From a checkpoint of a small mixture-of-experts model trained on Wikipedia: 77.3M parameters, 48 ReLU neurons an expert.
Below are experts of layer 2 (counted from 0) of a mixture-of-experts language model. Rows are named router (the router's row for the expert), up (a neuron's input weights, with its number) and show model dimensions 192-287. Each number is 500 + 40 x the weight over its row's rms, rounded and kept within 0 to 999. Numbers have three digits each.
After each expert's rows: a language model's description of what the expert responds to. This comes from a sample of Wikipedia text that the model never trained on.

# expert 27
router:577477575530528439509487497488508512485476479552550461432558471523487532424415450515538485520476544522466548499463549515550463467518532563556516533467499539452495482458543547463562460488426538541568537493548483435525395487488502517390466596514450525415498476515549554544470473507595437513
up0:489428457433428463442442460449556482527491571479541442542540484472474552407465460485528558497525533535540520482490522512497466517495481563559510467495497433511431482555556460462530473525499431473552451439510465482535525476514460477543570543496501519507483551553482542508498456466522552520
up1:458491535536502517489536512492403476468473509483525531490552551488505517435426477530487512512493580524505565556466512464509516501551539426501548557489504463465525519514587551511562568443465590589522506538483534411498465489456527502470513593443467541460517527520499487490537436494462498545
up2:524497533540504482511534461451444474482462549536550492468530472484486433446467519518484578460505539490532456497531493486505507521533578446448526498494550492509515480474494438539531530476489430456518485554453461481513497541477474508461544516557458461470518462579501455464508497619495482486
Description: Single letters, digits, hyphens and closing parentheses inside codes, numbers and chemical or technical names, such as 4.7, Cis-THC, )).

# expert 23
router:544515505546470507543503491451514527499444489509524460468523468491531516467466495510543507491448501467399573532458557484604468493447445508502537547505563534491503548430536463543566455645457455544520540595534523443508482510431535467471500530491474498532513479484544464448478432538508483498
up0:458495515449595502457478464475514432486499448434463593482446531517449491501525527492412486478479481499565511521540461586525527492547490536497461522506520508476460501511522520480531417467506571457530569460480482441529524512558534522501529457431487560501447492416542505480476538415470529522
up1:465517466541466513514504504508538457479516416538596473534524514536503472470422518453525513510481538525545471486418556505546513531544459483580472546538478569553528481443498480502482485517502510511586520452522546495536496454475484440518507492564442425527395492501539600501534537468508566511
up2:518517495474523496441520521515486547481437434528484516535467474487490467401462532507564477514448521435537526524442499525472510521465573501498565550498449362485505513460537504516501481519447461494490479476559526529528492514482487555420514438507494538532510519408443522536557521547463533481
Description: Common nouns after the, a or first, often in aircraft, ship, building and event descriptions, such as production, series, place, station, played.

# expert 40
router:514513494500482491478554521509528573429471426480499518427585490484530482487456469523397466555486504517505485534469478502528482539482555511517509516463450459482509514546517439512499501470438521571532541512549533427506433516391490513465475489508500466503540520532469535484480485515542427462
up0:533518467527553498516506431460465510512512491489533539485496467492529440426470463545506471574468510563487525488490530565593491450495536504550499538519585453494461543471537516489622473526521547461483464539546536422493526440504509508558550544588365462517413506470563490518510502469515460499
up1:506539534528527539480486490465486515556453488529521501477464483464512513425420470493465470426447548547547455497534505432574473500473532586518549476519519528478474591434515499462494502531524470540418526543511494469589454577523535535510513537526462517472403452491452441585541546437492535583
up2:447429491500545504499516436428457451497454501552485499493427503467478481424461475604505522527441457456481539458512445499538553537506443589495534493476496490515534488451565472452566506557474496460511543544523532514516506518469462517548402554512438536464469552518560450479383472467435471477
Description: Given names and first name pieces before a surname, such as John, George, Rafael, Maurice, plus the pronoun he.

# expert 33
router:543465554522492524480528494449497532471462430518534409486610513489468404446491477485539513475435522505507489506547563542575468532543563534413553490468531484474467535442572479461491500520465468549535527384500541444508574549478518531552463569503457488575473518500539557578459482484452444554
up0:553557440543500471552475471462453525517453449522439557432460474417478504457454497488514548528456527564511473453604507461483476490554535461486460568589517541512481462468553534477461471501514504469472552585534579446545517503509504552461486492467515446508504477498452492498493527599548486443
up1:496506456492511430530637584526413507410473404513477453443554454497525492417459494498429416519477534521483501533529525516566468496559508556498489557536506483442497507488514506472518442530516511475465555490553450426571484551441572530444509492556491503484551515551483440530462486447582462524
up2:414487539518498501437581492478438509479486492562551462433480501493501528420462406520528552512464454463464505487504519496538497515521474560471557536494528533486523451485483497433517446560435488489508588476544532461566483501494513583477464466491583518517481483458518462487474508509527541462
Description: Ordinary nouns or adjectives ending a phrase after the or a, often before a comma, such as Fellow, present, event, Party, political.

# expert 16
router:525528518531513554504563516501484499486433492536562449464523512521523416434435488600516494558455473550525556489551519512550493494496484580517517451566529542420498530393518509435531483534494504495473543533552544428517508470547589548494505481549476527451491449426543508545446457443546443545
up0:530456497463448560487555502394504524440473451524534554497469461509510506471460476466542483465468495503480504483517432508474416514479536492516534496510558515458427493500494544516534545540479516509582545447487535436579519457522472470477450507499452468527486423470492470508447565543532459470
up1:576469525517436475530533508415462526554482453482556517490616542541534537495486444529577503498479514435470534525447547449469435435434517521501503475483537454493426543545498463510463471526490505549535575473503486485513480505489508506463528570481479479538572475539508483561426538592505469527
up2:515534573460441540476513528474538456540454482460526492552436489487493467422453489471531524514501453512447501454526517515513481510474567546430481487527479485498501513448432482548505523456452516539520591484481489522541498499470512523436578494468521487412453485498519484447509527533473532468
Description: Single digit tokens inside years, scores and statistics, often in tables, such as the 4 in 1994 or the 2 in 2–1.

# expert 41
router:543469444533534556469536524459512539430452458504535467505503466501466526438440448554498545522483437526542518473529551526617527510491515500427528529496498496446472504560513530526504509475473507537498547513552561427549522510594528506455483527556516512448488531513532518595416474473516470479
up0:452489465526504596497485418526448558485470504568516495520512570466575495460460450499549455482495407492452471539541578515454543437469522534440553534520534514478431602496523502462519464458472497559516511475489538455530432448498548579542536547542578508553577534450538499476423530503469455498
up1:537517507510497535477446461502443535528515501492495480426548503517502440449493459495450527562513448523468528517560468485513537485547511534513507560566502513507474554486511475546548528506552492540591477482508509514568426477470580548582485451549542454452506457496445456546495519538492520485
up2:519549427522419502516525442512516506612424492472537452513503483478502469434443469559550488418477485498451472470461541476460516517503473572576433515562485594527449535442532411457551545547473498529534529527494540433520492525496496522495460506496449455451546493581425460457501508555514504512
Description: Word-internal pieces like accented é, ó, í in foreign names and pieces such as -ual, pro, ro, ter, For.

# expert 26
router:469554478513497512434582499520468567499431495541556467459512528508548561438477485496465567469457466492520522584468479514516487496509490525474512541535505517503431505412613442418532455487484463499539573435530559536499538525438530496527540515515485501509482543543541456498484556544484509537
up0:559471506460443494520575466545508528464473518492553524485494621528547500462516416520459563531495391526490514528475464537552471453480434461486509479521530509517481556565504475497516403474457513501445547576548593514515506552482509492444397485496554506570563503531548512536459456590529540505
up1:544463471532466453511423493559500500494444579440501417537510566545460531463461531503495514505444476505508495418512497541486450527465463543460437479524563417515464539556518522464481437537505393471444482485476507426526490572486555523486475487507506497518480526573467523471445484530484472600
up2:542541562543482490406575544563521522517425491485568582533472538519521452540483538502484495496523447431440496498512465520543527510513413430517507515545521513536470485551492448468539419535441455459550534555518471515513483488459482498464571504467541517484471493437493494470470514518473511461
Description: Infinitive to, and, that, which, by and with joining clauses in running prose, especially after chose, decided or due.

# expert 56
router:482566498517468500513512489499509573540454485507555496481482527503563491477431433488477507497456499473461587513459494485528415549477536574472557495538433466503525513441592392417573513563465553532540592504461495456515499489446512501476543464525531517496425487569570502503515521495447511445
up5:508513534527478457495482522523499563468423454422497470532505517520524413523458494444477427580544495521467507529478447445485538502407487506500494472516471443471509530487511499507494538617534500487520543414493451493498524493500524487509479498484559509488507445542503453536521490478591531576
up6:554475510511487559478514502462547512491438478458453468486553538520469536510443526580475509589438521462462504482523557484483502514475488482522524532490542557477480527545532444440491447476457535468481412470489510502502526527506506484512435551475505528559475550509465512451504486534501424422
up7:599536541498478485463500446511467567495457557484529508525487437506509464469488485443484499509522501454499490572498575449495464556533477528463495511524484491466538534473448542470524546511502456518391526450487437441484550425492608532376498534572516443533416514494533494483464479446575502463
Description: Prepositions such as in, on, at, from, during opening phrases of time or place, plus dashes starting infobox-style list lines.

# expert 17
router:535507536540533520415506493493526505434457484495491413473503538528495487478459537535531530522484504480495460522450549547554404485462516512486518527540493438440479524521546523453499461507501535520496491545543549424585452522500515545442451467512508498571510436463523491586452472458462460560
up0:507534510563479508566509441469454455538472492515527507470486409562495495394455473573478460435426455502503528489553516575486492593485548552518483476478562516473506491537491470493589535555518470537486477466561508429558571475455516469508523445595420475491484518539417437489521536582552449460
up1:509518514575487477511511464463500539471465484562571507443510501488519468436444459536507575484461520531429482533482506511523454503522458560498505531593530472470513526463543485509542441499457486514522580454551438531558438526437549485493490527554463546505470505513538482511534463531425499483
up2:487531567533472460565472475465489495516432439487482569447552482505447492446418503453532462479424482530537544495465474447549478479538508583440524480457489589540525529414489492507535499492557451551552569506590505442520539573456531501472491541444482580509494556518533566437482522442502472519
Description: Digit tokens inside years, scores, statistics tables and model designations, such as 196'8', '40'L70, '52'.7.

# expert 63
router:479495547467472497492586481416539564418438483550520535489527486489468471495446451491494524567442482520524451542563597536538491527452517550552490554428434499442454558500517450518514539488452503514539527452528500482503426520530510490507553526521488505467493515543510494527477541496523459510
up0:433450519466437583512559447481420550497459485537489450471502520501535447506526439591462501529474473467492501552484530489546541472444506461487497492529545549406534534515530443471498465529444519531505526494571500471436467549483547530566518521585455566488536453454492508465492594471523525522
up1:467454493556492464479556501516491468421461500453498486421496513492508568459478501519500571470523530495498461504436484507573493463573496482547543542562537550524433514490568475422556500565465474563509540461555498457450592488457537561495493538588479497456482476524543534496540479574483481467
up2:533492533486472513554469470455556528494408452595514444463542452527500495436504509512555526533434489544516433443516528453504505507529509504480501525504522490458507400506569519489564523484420433479530560498514497477517480588445546521448512534530467535508440525514557501485464452466474438573
Description: Last pieces of words or names followed by a space, often mid-name or mid-title, such as Sn-ape, Cop-eland, liter-al, God, Fire.

# expert 39
router:515433498547533533489516490503493520451431446551558391446567556522502454460488447477481495488475535546445520511523494586577496466448556536450496491497514482458503510445548429424509476549508472556518550434569502454501527565450501524481500544520415496551468501515486523571499471459528476441
up0:488547478503505525505520569522468496509461386523515508552504517461489482433435466518457484488419503534497482563567532462506473518519503493498572434455477489517475471548547481521595502530563507545519583455522519403426483524484561543537514526514476492469511457574530499458487506499558419525
up1:486496419534435504468525418501510514539461530440557472451541496460521566433406502541395479465382490474544482517496461483493495509535471513429474508495500478527461487457536534537558453541479463547517506579484512491496499482478568480486467535500359510480520481466518514497433486551491497564
up2:493469555599464518490598476467536499488472467469549481508471514498502523456393417457492518418441533525509556502513475512514577481528469510512557510517537496493501572549567461467600460519478543497562528521441444473547444565501541487479586543458501526462473497514460479456527490535529533530
Description: Nouns and participles ending a clause, mostly about time or tallies, such as year, season, years, twice, killed, relatives.

# expert 49
router:595503488525527560461554500477462526464457417576530461481516536556510426436466481501464527531448488513484494502530582528538475589542481561432508509485536562417507536540527526472506495551442529534591559463505557390507497586537551533420474554514504533498475522533482497504499447537586407519
up5:527547593590433380547543525535529426554499527520541488478556491503480499453458509472445466520463505504501543539548482550510488589491522515472533540514549509468438505481530537484507527495498508498528528548549474502572471554413595465462533531518521528518452496533539558506581551509475508460
up6:474578498565487508461403513510454557568476544540533479449517421527414491422402489529524528538504525505497524478463513457499454514506467509485472549493505556474488539475552494441537485501567474498507587476482429454491518460503554508507527545495482530449484504522458437530477554494466481453
up7:466462503555556523478524439469474513447446522554503576506469513515513596520492483531490487495493500553557493508523480520494496502507539480497512543541552589440494405507535522495519499524494560571509546538504521464463504452540452571479445501527504445462438533448521523483510448542504475492
Description: Capitalized first pieces of proper names and foreign words, such as Sam, Cym, Dun, Tol, Mac, single capital letters.

# expert 20
router:497440472566469504537516434494490497547500502428533494455497455522542424437438466536507572497443505469441502533512562503508471475505500543440479529527531455430480496476499456495540512572456495569532519518508529476569441512516500586396532569462458531514501496494509471463488495509523461502
up0:486515488493522490558512501550560560432412461584505543506501499468482515414424481503476488502499514552521598505524500486555434489477453559547530532552496474427460500530463532511538431537466526530478539495482548470467496439477488411534544560444426479518498484555496506532490520481429573549
up1:570475515525492490500500467576477505508466521557560458381534542516492478466465481432496508605501534513549521470471533503531482495509504507551504505516498537480491529526565519565523465493488534564471495437439518496542483487526542585521476592606451542494507473545490446513582515435498413506
up2:528541479543506534522543521485441482461498510374546520506530438498511385455446435526540529510478424495467498436456504506602539447475538536416478506525527497481448587473519467494517484458488464508421499533508609570465515521453544576536392569452473530485477512481590503490484551479472478526
Description: Pipe characters separating table cells, plus semicolons and dashes used as separators in sports, election and statistics tables.

# expert 42
router:598466541495519474532527485474526551435437474474537447450526384527527439475429494551478508524472486512482437489476599543522459532469491522516521484529514507414432538535519550500520459509460497555554531461527503434502435542562531525473513547549527505512482533514519446487502445547529494547
up5:541476553523497489520478469452618494473459500519545476491526522594542493450443498475482476507536509536559524475467495519460475439544441555483526505472520535449494543442544514450537600502530474519560468491475549509519525503565570468433456522552492514495506485500518495518456501528579438513
up6:511496483501498502488590511455375460484486509487532505543502536467535567488484511527507506601429504521503517491522517445526505506510515514514483529539521484459426515453555503471596464479440486511517575515519601539610498533461444578440436530428521495504499522519477502487442557491497538522
up7:469506470548514530463536443542437546433462502459541476447547558526466532519480404511472448471535466533530508525524528487516516553539552501503449498494509538490534492458581520522561456546545524508522462539506459497592431466504572506463437591593587460504543547531513515482434522519494507512
Description: Lone capital or lowercase letters inside names, abbreviations, codes and formulas, such as the Q in TVXQ, the T in PennDOT, k in 238k.

# expert 48
router:508519522502472552492499483446496534486426529511541503468575451546453520492452467505450532501455485565546474551541448470484463541574488550525508504507521498429437528431601526450559477528461435491523593516516587458538514484510525515444493513552488539507516491534540496521428498438491436603
up0:503488481496534476492489494502520472491551509498581516476436468519494539459466531527580467459438499472516461532416475535508480489532473560465480491566512466525433528423559482500501470493482493480506480533518499493541496489471514480527466511506518420439472481514566469467527504535524491600
up1:495494495500479437442516513429570511498462509573465436558521463483450464510526506519468583433502554487511468527489502490522526496570484476439494446507486465519480474530439505567619503509507516534535557542485562469463465543487552438547481572494504525518561533547528498472524607403526471521
up2:459561601470510551536541491465509544520597558529434511544471516452496462434451515471482522491501508512492494479440443460449508542570510566533549509456538564533390462496451480502471510468440478463425492453455463507565475551481477489512479510507487618470476471536472460504495510480435481501
Description: Articles, auxiliaries and adverbs in running prose, such as a, as, also, was, been, would, not, widely, generally.

# expert 59
router:504527565534542519527522496491540518493456505545521474498470555513520424484490470520531463597486479502566530493533480488559512404447501570532523549544464492437461491446480389477462485552492438529569555521524486441574476531502519499558504506515503532527470504458551472525435526474538451513
up0:457489465538523550453489538516406543497461387492574461468564489497437515424460438541464531492465511514487500563453524446530470483492470564480540468467536475470511509542524475555490471502450480534501569474584483475445461510467517542544509536545481521510456486511495490513495512518547540528
up1:597551460544553474510533466495487513497452452491535446429537493457503532469451396506467465448400449555526503562466487558509472560576519505443525497487490468447506501519619504466563503580475521538527562534526486480506472458535538545422545506496484572459500502552514518497541473539530503519
up2:571555552513479465443547448550397450475406484596464477405547461495458461448406483469479486551461493537447484529545521543535493448462495459529531546582509476465527476492565420450599504555460538482439483506546555463467545516476488477481516552493501505465503492501456547523506473472447443495
Description: Pronouns, relative words and auxiliaries starting clauses in narrative prose, such as he, which, that, it, not, each, whether.

# expert 55
router:532562493540509443567576484464440531512441522490545497478589458492511510421458449543434542525489473516487570581466501484513500394502531567538497482525543490431436561457540453440545465538435545529510537522520503447519411573413512549470513586523444493432502519480532453512421530540584458508
up0:512429513469418575523466499524428490519509438486489501394486544544467553453402417462507565520520395498514469483505577471539463519523523464555567519562515527559481528429504473461471464467529459496474472425436505452538422524452474448535514491568474445534519494525500546506491486508555518417
up1:493516577578434547515540467507463434546459497525399463517611499453578452458455522480452434529455456482584464479532484512500550476549525524532479489453575491490453522500573553456484491562560493539531502433460579438548448549509448523473530535456485518445576467504513587492497552519519517464
up2:458497546453507499468452506476558469490462472516560462507532488517601481488506471543548509484462542501481535439437568552550569467451501549510471473566485578558427442451519552564545509562488504459556516524488497504470497448496531439473388460519429525449517516503545513497462478507481479472
Description: Indefinite articles a, an, A and table cell separators or row dividers at line starts, plus some commas and copulas.

# expert 9
router:523483476542453495506540423463473547461436458577532481437493483470527503457412482563461567484482499529439508473545506529529455477522597525423499509475517534439426494459533479457560449528456516539549524452534529455520454590451578544469546533540483506490499532417516543530444507506582522529
up0:463447523532397531542575469470529596525450485486533501471571436546541471407442464526477520487451531487586506510479481532532483460527477481551516515483556460457465553532536532438555433530466443594509566511491507444504430449542508473474536539533473515478494515534535498545487526499493500482
up1:525482462537475530513532525488498524526388481479499447469440458483578518395492475496500541531447523519492465469429514467566494521499528502488502525508544489536425497572571523518460554594438576463548450497541429542628412525498518456456463486514550501506511411503525548482536410434518532505
up2:531488501523485500454573430471488529460464544550427504477486418531479496508518452534474540501508536452529515468563546585562436413504506526448436511509505524540454587485531406504559517555461490539459500536495560470560494529530500487476526449487488532515441436541476458589495471507455463508
Description: Prepositions after a noun, especially of, on, to, for, by, plus plural people nouns like patients, women, members, men.

# expert 6
router:509532507532532502565564446442463516528440467496594449439571430462528450467450477521502494544453503510441520526517541530545443480460491567493508518536503536444447532548549499428588489543447527528507525459566528432535444487517546526457515584567431480498500493499534474523450475502548448585
up0:506512444488438499487532445468497525489454501439497453460568513494499529472437484502506523524457537541569536554606511529603495552522581494459519496516505485496486615471616502543520471518499532550463546489530629480469472520530534503499462555468473485547459458506505539545447502478499519492
up1:478517520541506554491498598473374478435503507477581532511490456454508429499501429496461519491462479517447565460528516501490502488489469547559483509448548558390509488484544480515542538548514548521589524509504498461539484512516554562370505510508469495409459503525475512523460472498475455466
up2:502547470418530553506535480491450504520498443508505491499484460435568523454459458544504501453423496474499512482459560478520535507439442603560484520504540452457515491414598468505531483565527485500531501468518546430512456572462561514492488471496476495506426531453486489463390540449500538501
Description: Tokens opening table cells or list entries, such as capital initials, pipes, "Fort", "Atlas", "The", closing brackets and dashes after names.

# expert 11
router:490532522516450523480539479494510516484385514530559498478532458480509510463482442478410539487435483460503580560458502472517473502517535550549521526534528520473505486447549521395607427501446530561542549458530540468533464555423478518479537486558513526502436462519480539504517519446484487554
up5:500417506474428525494472497498433481468486518480440442522510435477417489595567543515517502466525537533446504545492412506458452489490398423551504532507516509532513522523508595540506526471462409472486476523525452563545483517551559466521490545478488536417580481520446423518522458476501530510
up6:510460498487431536558495470465466482498502557611442427514490553490572488438513504533522497464459521526593477475560408480509480534551493448449457505501502609563427503464498469461520489485442460517543504527433457501527527483552490523490454513511550515520534480469569496503537543561455508485
up7:520583514493453492488511424463470500556535445452531519492466521489442523521454447468602517501514518457507533461490474521446528535608518510604487500479536554468567495449501486496498490518481554417497562531510526500553439569470480543475398390528505569543448446403474480458460587504541494490
Description: Common prepositions and the article before a noun phrase or date, such as the, in, to, from, at, during.

# expert 62
router:513494526539460469503562494474462558487413504457558462468543438507552514437417488529463499510495401520433575554483570498522449540453548563516478495464509426461474512488552490454566494577491542539543528460578548442561445531493494499501524546538460546462526510525494456548444524516561507559
up0:578451530525495546515524489461474450555434444545563459500515510472549437499459474542532416446415516559509492493505476544434558482519484546596440534486533495434495587508486495472547475483460500448466525466413548477490472502470473500506489548539479503462511442482463516523423507570542432475
up1:450505463503511537573519547410482462518451512566512552451480427526523418485457541515564487483509502469453556558541510576516465491503565472526454518508492532527547543436481511468477531533402485532581486557585518517533505419459549545525437507510449530509480487521483507560503492495504430452
up2:464528478533524491507454472473514533512504470527540509486507425510444448414569477487446536466460438504461475552526598549514538454462418508509503500536510476478485549469557445508432469497531519543569447493497538436444523565470502510574504570504427520503503567519457594491500410522498485422
Description: Commas between place names or dates, plus capitalized institution words ending names, e.g. Center, University, Arena, Club, Air.

# expert 3
router:536450501531518492478517506424492500467462487542600458471538456508457383461390457506530545497429558526500544498510550517601466488545518494533543535483574516444457575502518472482528549488481432549511547463531553450489553481532563502465517547584501527506493515513537488561469488485491391534
up0:493526472460446502472519525474499507445465436485522484476579539456479545431453435562487541509440523530561491529516481464524458534481516525507489514522507484477504457484540477550541485536480497431545573506538538440538487519529509516416505482488484551501490504496534495519449514456482453505
up1:546534470534436516487567441506487570522453495537514434441524466502539496449459425523496534489445493511519508584545532549467429484519551556553428545568496566468449544531569513483524463523521552508553541444497541453495487493458551539451395504463458450506486470509500505478480526518468503477
up2:446600501491537586534481507466446531505459472491456471532582506481516422462479489554460460574422450472453508479449496531530516501531513529531506559508525535541461535507462475478533505446485484531492549526478476442445492497476541426515495537482509499410450491547463545539477519533449456447
Description: Word-initial or middle pieces of longer words that continue without a space, such as stream(er), Racecour(se), rehear(sal), re, un, ap.

# expert 15
router:512508431528501475382521442443477491500463472512524456480517524486425514428488483560433555495461474460475531454562529486576504538483525488473504516449567461520518498456524415540550456501449482590550555495543486447511475519496486520381420530540475487516496474535483521561502510538520472477
up0:467439513567463550538533474553453571482512481496485490433479485475535441492538463519500529510528524476516489527470507477457547562467433462412581511439491524466463506519497527463449453435477482506505523449524469499446549477459458547462461498532507502543558517489430506467435511465511540447
up1:484501467476462507473526483546499500475417526485446435415539429479481525467504498525483471505512428534521588523501501576496473466448536477504583480474424539485512510560518485464546454466539438439499508492506565466468552527485585500404567521460539454531531514485432506456484488447423514559
up2:539563445459457458466508488465457507415527482505516564496523522490514567504517475491472496453428542588514497522507504503468451477557522447549502521530519604510498463399510489479492493439583393489455518483526536574541515458508509553482462458554513553503494450565387558501521536513572520510
Description: Line breaks, table pipes and == heading markers in lists and tables, plus National or International starting headings like International career.

# expert 18
router:493511514592480513538505481481467497459425451524527472442521416493457488472447417510443505488452474553494513528505525526570447498532491517475515490518533481458403521551576486391578478550447554529518533502483504451512510574553558519448551544526469535545519474460506421496484482465519488493
up0:444568507562492488455477460469494557549480468457452450484524495465444508459477460497477468511486449532505433571489502553511528473486522465485512528489517483557396528537570460502521504492520533479467425527438546455578457561522555551409508574512496551466461499473486464514504463491472423483
up1:474572606462486511454508497496498514523489477434484473453511496456541490467465409521516523571476451472456515450529469490478459485482517541474530575521550462530549478503507496499555472525514488531552397551511460513521536511547573525549466438519461525453522514510474521493455463532459527520
up2:489496480464596505549509566576448410455467490542516476482493482485503473460470384404519532514513477605450484497459472514486470519468481511581479492511478501529502472452589481440542504523442427459487460512530426437537526421480454534518488487486508491526525492494459489491449545489537479547
Description: Percent signs and round numbers like 000, 500 and million after digits, plus mid-word fragments like ak, ov, er in names.

# expert 22
router:489545521522470559498572451417520607405482500538516543472530464487488417471467464486515558581484504585493511510531527464479469442430521571591502559486450409485478553502501469520513512474470507494528528469549552433521495555444431500532556554499506521501453575546552508446461553485546531485
up0:417509540489502434562507491442432509489442482513536482482593468503578513420448440433449477469460534457495473477507527480457486489487454461522507587545559493477443560575539477498653504507496486532533521530493527515525555575526502543512548490468465567486508511487479478501443441435493512494
up1:491530477501473616514576431506510533457449470550506492443495455465578492470460434532478508515504477496420548448466524559457461504535498565511534512483466548450493596444500498497536491484473494413519589552474565486545478516517538519524495587535529516481521487496477432470458446478465517419
up2:500472502457498414586505481479515498505487461495485535533524526530416503436441460508495442486477479462430432447507456495541518503504459580507427490444423452421523531522504493508570439559522543532492525495522527508569467515506509575434480461506533550494462487495532477434505493508540493416
Description: Closing pieces of surnames and foreign words that end with a space, such as do in Baldo, lock in Tadlock, Hubbard.

# expert 53
router:551424475471471530518533478454464519477451451531604460500496515553493424456394452495498534504497541531493547469464577501557490468545517493553529500491589563473458575545521525454552509505455484489558540425549546451551552523530531552525507519528481470522491538517485531501477511523547444486
up0:494487487534475470466488497417468498463490483480444514457499498518483567465544469584434421566485503530464457462541515543484390504471470526476515556449461509557528478462546449443531500558519544457438513504583536473509423495462499532531563464485498541508512447539500484477550455512521501469
up1:451568480481517496505475480504513521455491478456515513468481420442557459440493512494487491509415470569512422546465497483528445516472424511477503538486545483514428515533484496498504504500411563546558550479492502434477428521469561465477488505519509595537544456502487572500507515431416509479
up2:476486443532526482473544482476485540471478514489532456457476492474499500481496474477503480489426530487599494452496549534521492490565559560463553488448514488528524521458525517552584507543491506527473531489494422512560494484400447535437495480525501551466485534463475477476513443480543504497
Description: Short word pieces beginning personal and place names in lists and infoboxes, such as Christ-offer, Spart-anburg, Con-cha, U.S.

# expert 25
router:463554503555507522550548489487498563529489468518534522476534461509440385503463419534536523470453498535495460475579572455529499468485514612473503530560527475491478481470555446549512453581439547536517534531543498446500426529492547518549541502575471552464543539489498475456464499519532487517
up0:495482453547459476468452435450489543473494499487539428454475491530488470473452471527454482484452522548513550512518472534533520532472497445502506504480486459468485539479497514544464494549493463513652457525508552464518484562516436508533523487572514414535489464439494479478420493499498462471
up1:508480477541524478431488460467487497492516539478567444475477593480501454420442437538507545481525536496478529475549499483518425534537563504526475487569513474501439465545542500498504493553476553505599541464515471543500505546494556534427524450486456497482445407562465456485507454539531503496
up2:528511480532554543527580456466437457523414459489473440416494468518529455506473485562614455485436509476474532566560414537570538468553530480514488530559484416464421519509624514500545466531503484551492532518523512424591454574493440478510514480532464564461528488532434495569451464569500481434
Description: Finite verbs and auxiliaries after a subject or "to", such as was, is, has, had, have, became, make.

# expert 8
router:524558538541451467583531508473523542338462483493528419455532532468494491494471470465531514476416440513433488475501492493496426446459547588552488474504478489496449530496570424498545453560512521532539514529526476402541423480499511553476430530499465524456525513493531548534489488539475461549
up0:515543546562511430437515523489445522519503504497493467451525537442468530537508507545480527577480386578552483442531533536492522495517538469474521538507532501519491485545497482555614588498402460432496478505503514571511525542527449542496571497540564491510468498526467530464547446579461483460
up1:463476479527460561463504544474512495504498470583498496452455472462505477529479510528551554574491493419495491514535557421506491549500507519508562536514526439446481501495509510518498511475468437510551518527470594490518514532481472513448502512418482472541552466554444503429382446563477521484
up2:519494516602477549557539459468484519486425441547554474494558487474561485424451476597472526533483517499454490489507508483517497521537480519473486519462496531485495518487458547548486494521474547587532633499535519519483522534459523514489433524526524492530464493518492481454482523491547445499
Description: Number tokens in pipe-delimited tables, statistics and dates, e.g. vote counts, percentages, final year digits like 193-7, 75 mm.

# expert 4
router:504468530545414490483512510494531552501453474575530459466478486515494533431418512518498529479472476530467548455503552561493438476471454535467545489463486451500521487446500489421543449539471489502517517462521570440535495434500473524468585516498405486469470540520533611562458483485546529537
up0:514481518482478413480489441493433481514500480508513522467473478471444454411453559510481499472507437507531527477520472555535433502455471576490510526454484504507453557552451469511476455527493444480513497486560569518528496526468484462482428458476520515575501544402482500471505546439446476531
up1:512475507551501560450493492419527495545497525492470519507545447444542558480434502556473639522575484455565477466468516538425509484467505497487487547510449446538461522456602490544513505528464515533516499484436524393556412516486491476471485542576509491454505515495427518525474508519515465430
up2:443585516517514512529537475543461570511467503519530481484439506495504490488460494485497537505461458443503498524503484474547455494486541516537515553540547566543504560483497423547490431553480523498569516517539466437497563493519478580542518474459472510455433468460394531526440509444471473510
Description: Mostly the preposition of after nouns like University, part, number or Species, plus wiki heading markers ==, ===, and decimal points.

# expert 14
router:499525478525494479478504503443501504479474474592504418536520563537489442464489476504556485464439544537431494514597570550597473486453545528445464544453512445479493518508568479473510494605461482576470575427506449495480546503482465519439524588510464490467496534533477478572462404479457493487
up0:526512491533530539497488474512458492429437538507540467418539493478510539468451431541469562577414526525454528548500470479475453482522488560503536504532501492490533555507575454466576529526469542476508494515536493445550503505519519497503533546496497527447467510506468475444475549472502462547
up1:515586466545434473501567424471465454528471536519564446522537432515515460448410440527480567485459472488538549528468575572547474476534558468477505504518563573432444587467548492462508528531477499536565549464499540432511452534540498509534492532507469485457527469524491499555467533557555456537
up2:477495452544487518466558514547479502560424443542544490463552486454558485426440457548460552485480460515454522471525444542469511501554512534525447550526509532502457553435557433437546520511438528498535517452498520481551476524545575471477513481483532477440507463542505464454472522586531439478
Description: Category nouns naming a group, unit or work after the or National, e.g. League, Party, District, Team, film, season, album, Constituency.

# expert 34
router:522499520543539486526511499474523513504475463547547447454569487452426497401444479549438496461458501506557539505476519533507487524492537504495492549524612498456473491538561482472533455506471549550539556517505510455565468557497541489434510517550521528506529470435550474517486436519482461529
up0:503550511531530576517477533426507526452529462501525550521471447425493552473555484501449528512565465548549493494554516526521491447489378451453443525450497458447431509519547471570556579532489451489541528577553478467467436518534539575476563464572467483460539440473533452489506553489534536461
up1:468513543554566523475478519455452499522509429503562543448439479492509511452485483483537505568535419412441398479564562498450521474445537491513552575522537506505499469540486489451444522527448487482537461481505544432516567479511518577470546556462400487538447506460474495532482527505522430503
up2:498545585517541470527462501488500501557463496527524410470498450547526444442511552520469474559482540479495514535488371398495505504507506540502484507503486540540451520481500453491461507540529473547502572426419431510527433456472505515497465593457499557564452508498537445556463526558477529514
Description: Line breaks, table pipes and sentence-ending periods at boundaries of list items, table rows and paragraphs, plus sentence openers like In and On.

# expert 51
router:487484521511521527535522483478477503529424408544499445489519480474475487429495448494526516538440485519488532491486548480521417447525518539496479582430528495499444497464495497446530438519462441563507542494551546459590446521501568488489517482544477554516511469549528434458460552468499456540
up0:510526454562517458477528488411479514458479536599532506484489501505434455506526517553549539565562488486489476459475466430532545517550586445486524513469490470493393528461550433484487484396519439501456525501504488477493536490466528496457514509551523467480469515475473510497487501515531504497
up1:512524473469478518547489450564525547451501509500507468452458514520516556515468482505529450523448520531495550590541442445457506459534439509456550517496501515441436498524503473461460509428524518521507480616579507589463534478490533505429566426537479422476508509524570452518535480426539562445
up2:556468478479531458501463517483470488525520485476592465477547532493487483479468416447417555514516487570553477525479544381505515516522501515454515489494511458449477518488479571491489508496511510511486475560537399478462533500478481468458521498512507511493465485424405534531540522474544517473
Description: Sentence- or clause-initial words after a period or comma, such as The, In, He, While, which, that, who.